config.yaml
n_experts: 64
d_expert: 32
moe_layers: [0, 1, 2, 3, 4, 5, 6, 7, 8, 9, 10, 11, 12, 13]
routed_scale: 2.5
balance_loss: 0.0121
balance_bias: false
n_groups: 4
groups_per_token: 1
lr_router: 0.000786
norm_eps: 1e-05
tie_embeddings: false
optimizer: "soap_variant"
lr: 0.00746
beta1: 0.95
dataset: "wikipedia_en"
Below are experts of layer 5 (counted from 0) of a mixture-of-experts language model. Rows are named router (the router's row for the expert), gate (a neuron's input weights, with its number), up (a neuron's input weights, with its number), down (a neuron's output weights, with its number) and show model dimensions 0-95. Each number is 128 + 32 x the weight over its row's rms, rounded and kept within 0 to 255.
Before each expert's rows: a language model's description of what the expert responds to; "mostly gets" lists some tokens that are sent to it at least half of the time. This comes from a sample of Wikipedia text that the model never trained on.

# expert 51
What it handles: Single numbers in table cells and after colons or dashes, like 3, 7, 25, plus mid-word pieces such as L-ot-us.
mostly gets: " 7", " 8", " 3", " 4", " 6", " 25"
router [140 135 154 129 139  40 118  58 131 169 154 175 154 152 153 200 127 176 167 130 130 104 121 169 116 193 177 143 127 180 123 110 148 147 111 137 117 117 116 149 111 105 139 125 108 120 151  99 143 131 102 128 146 139 129  97 131 128 149 173 105 136  84 145 230 197 172  78 198 109 144 123 149 193 138 169  98  84 161  93 146 113 148 141 147 102 167 148 111 132  92 169 123  99 103 123]
gate2 [ 92  64 146 100 142 113 193 152 107 116 149  64  91  93 128 180 150 110 148 141 122 109 169 174 122  59 171 133 142 118 128 192 127 181  81 130  95 142 134 116 123 193 102 120  82 157 165 144 115 147 131  75 140 180 119 145 136 111  95 121 105  90 107 200 143  99 130  98 108  85  64 113 114 163 164 125  71 127 149 139 165 119 147  72  86 123 115 112  81 189 111 142 111  94  32  92]
up2 [163  98 133 148  92 118 128  77 136  78  58 113  91 103 122 163  97 120 131 128 158 145 155  62 163 169 184  85  83  52  95 131 129 122 138 114 124 131 196  87 143 107 136 111  98 104 154 159 107 130 157 105 101 142  96 160 141 171  96 140 163 113 119  99 115 151 137  56 113  83 126 134 113 127 173 134 181 168 152 151 118 132 156  68  87 142 124 122  73  78  58  99  89 129 102 176]
down2 [188 151 152 127 126 186 127  99 108 106 108 117 108  82 132 136 115 100 176 113 104 126 153 130  91 146 122  84 112 101 144 160 178 127  95 109  99 112 139 134 135 132 120  70 105  68 124 147 158 136 101 149 128 129  84 140 114 120 115 134 162 137 173 120 128 141 153  74 128 107 116  51 173 124 182  43 105 102 189 134  95 126 132 127 122 124 202 178  96  88 175  87 200 105 174 136]

# expert 50
What it handles: Table pipes, digits and starting pieces of split words in tables, citations and data, such as Cl, De, 978, 2:01.
mostly gets: " Cl", " Act", " De", " Sc", " cat", "ologist"
router [104 152 143 156 136 161 142  81 167 168 158 188 127 131 157 130 105 113 138 109  91 162 151  85 118 160 176 139  97 157 143 120 146 148 121 171  94  96 175 149 103 140  87 139 132 128 107 132  98  97 191 144 148 102  98 124 108 114 125 156  70  67 127 135 168 192 117 111 170 161 169  70 155  94  68 147 125 126 138 107 135 155  99  94  90 127 163 142 144 145 136 144 115 125  99 132]
gate0 [ 55 194 101 120  70  95 186 123 177  71 121 112 114 154 152 117 112 105 208 103 127 172 145 114 140  92 110 120 139 111 212 103 129 107 127 140 120 132 167 117 184 105 118 139 139 129  76 128 164  58 134 117 148 118 147 160 130 150 123  98 130  73 152 125 148 125 116  73 144 121 154  72 118 100 112 103  90 108 137 166  94 146  81 167 117  80 178 146  96 122 121 151 136 108 207 144]
up0 [ 90 160 137 177 133 172 186  91 133  61  86  94 116 148 162  91  85 139 197  98 186 149 162 116  84 170  98 116 139 121 126 167 120 133 164 130 151  72 120 129 113 110 109 125 132 115  90 135 150 107 170 100 120 192  85 112 138 179  95 188 187 132 194  37 130 197  94 117 104 147 146 115 132 148  90  81  91 105  94 187 183 129 101 150  71  78 172 141 161 140  99 213 149 184 159 171]
down0 [145 194  94 113  77 103 125 136  60 139 104 101  91 121 167 100 155  90 180 166 136 127  91 129 135 122 127 173 112  91 111 139 162 146  73 154  82  72 180 138 137  85  94 145 133 109 150  87  84 141 130 164 140  96 121 151 113 100 101 142 125 158 139 143  91 174 134 130 115  82 135  99 103  99 157 153 129  80  71 141 102 104 128 173 175  92 131 168 115  81 136  78 118 174 136 113]

# expert 62
What it handles: Middle or ending fragments of technical and medical words, like band-age, hippoc-amp-us, Mus-ical, Disc-rimination, and modals could, must.
mostly gets: " Cl", " could", " Act", " De", " using", "ological"
router [132 164 139 153 162 174 151  81 166 128 116 119 134 168  84 135 146 118 101  96 160 102 146 138 113 181 116 162 106 157 128 148 115 109 105 142 112 112 147 137 123 176 107 122 164 184 150 152 156 128 183 158 112  76 189 143 102 170 111 161 124 150 194 165 190 226 180 171 192 154 123  97 174 167 118 117 155 187 157 132 139 126 108 149 141 117 114 105 130 105 131 217  75 147 155 129]
gate0 [ 83 145  72 144 142 188  76 116 149 132 102 104 134 154 174 169 124 148 154  86 130 115 170 122 126 130 121 144  65  95 157  97  65 170 150  50 170 104 190 174 188 153 169  81  89 110 116 114 143 113 201 170 134 129 125 117 115 107 149 111 141 106 138  98 170  98 217 147 125 169 127 106 119 130 195 104  40 175  73 183  61 150 116 141 156 143  82 186 121 196 147 145 111 172 166 120]
up0 [139 165  70 220 159 158 209 100 171 116 117 147 133 120 115 177 163  97  86 134 142 152 129  98 175 157 135 121 122 130 122  82 101 101 147 106 172 154 120 117 130 184 206 145 157 167 123 127 146 227 183 167  98 127 132  86 180 117 147 115 148 129 120  85 136 208 157 143 180 137  73 154 125  90 146  77  92 128  96 133 126 195 120 157 132  95  71 155 165 103 192 127 117 143 126 163]
down0 [125  89 176 135 148 107 194 146 134 100 153 138 191  73 130 125 138 136 103 138 174 142  56 144 155 160 140 118 172 147 135 118  98 167 126 110 202 120 132 135 103  73 114 125 145 146 136 152 156 120  98  77 104 130 214 108  88 153 106 116 129 109 173 110 163 121  65 142 130 155 140 126 136  83 125 138 213 110 163 104 183  73 141 106  62 149 128 155  91 131 106 125 139 180 154 147]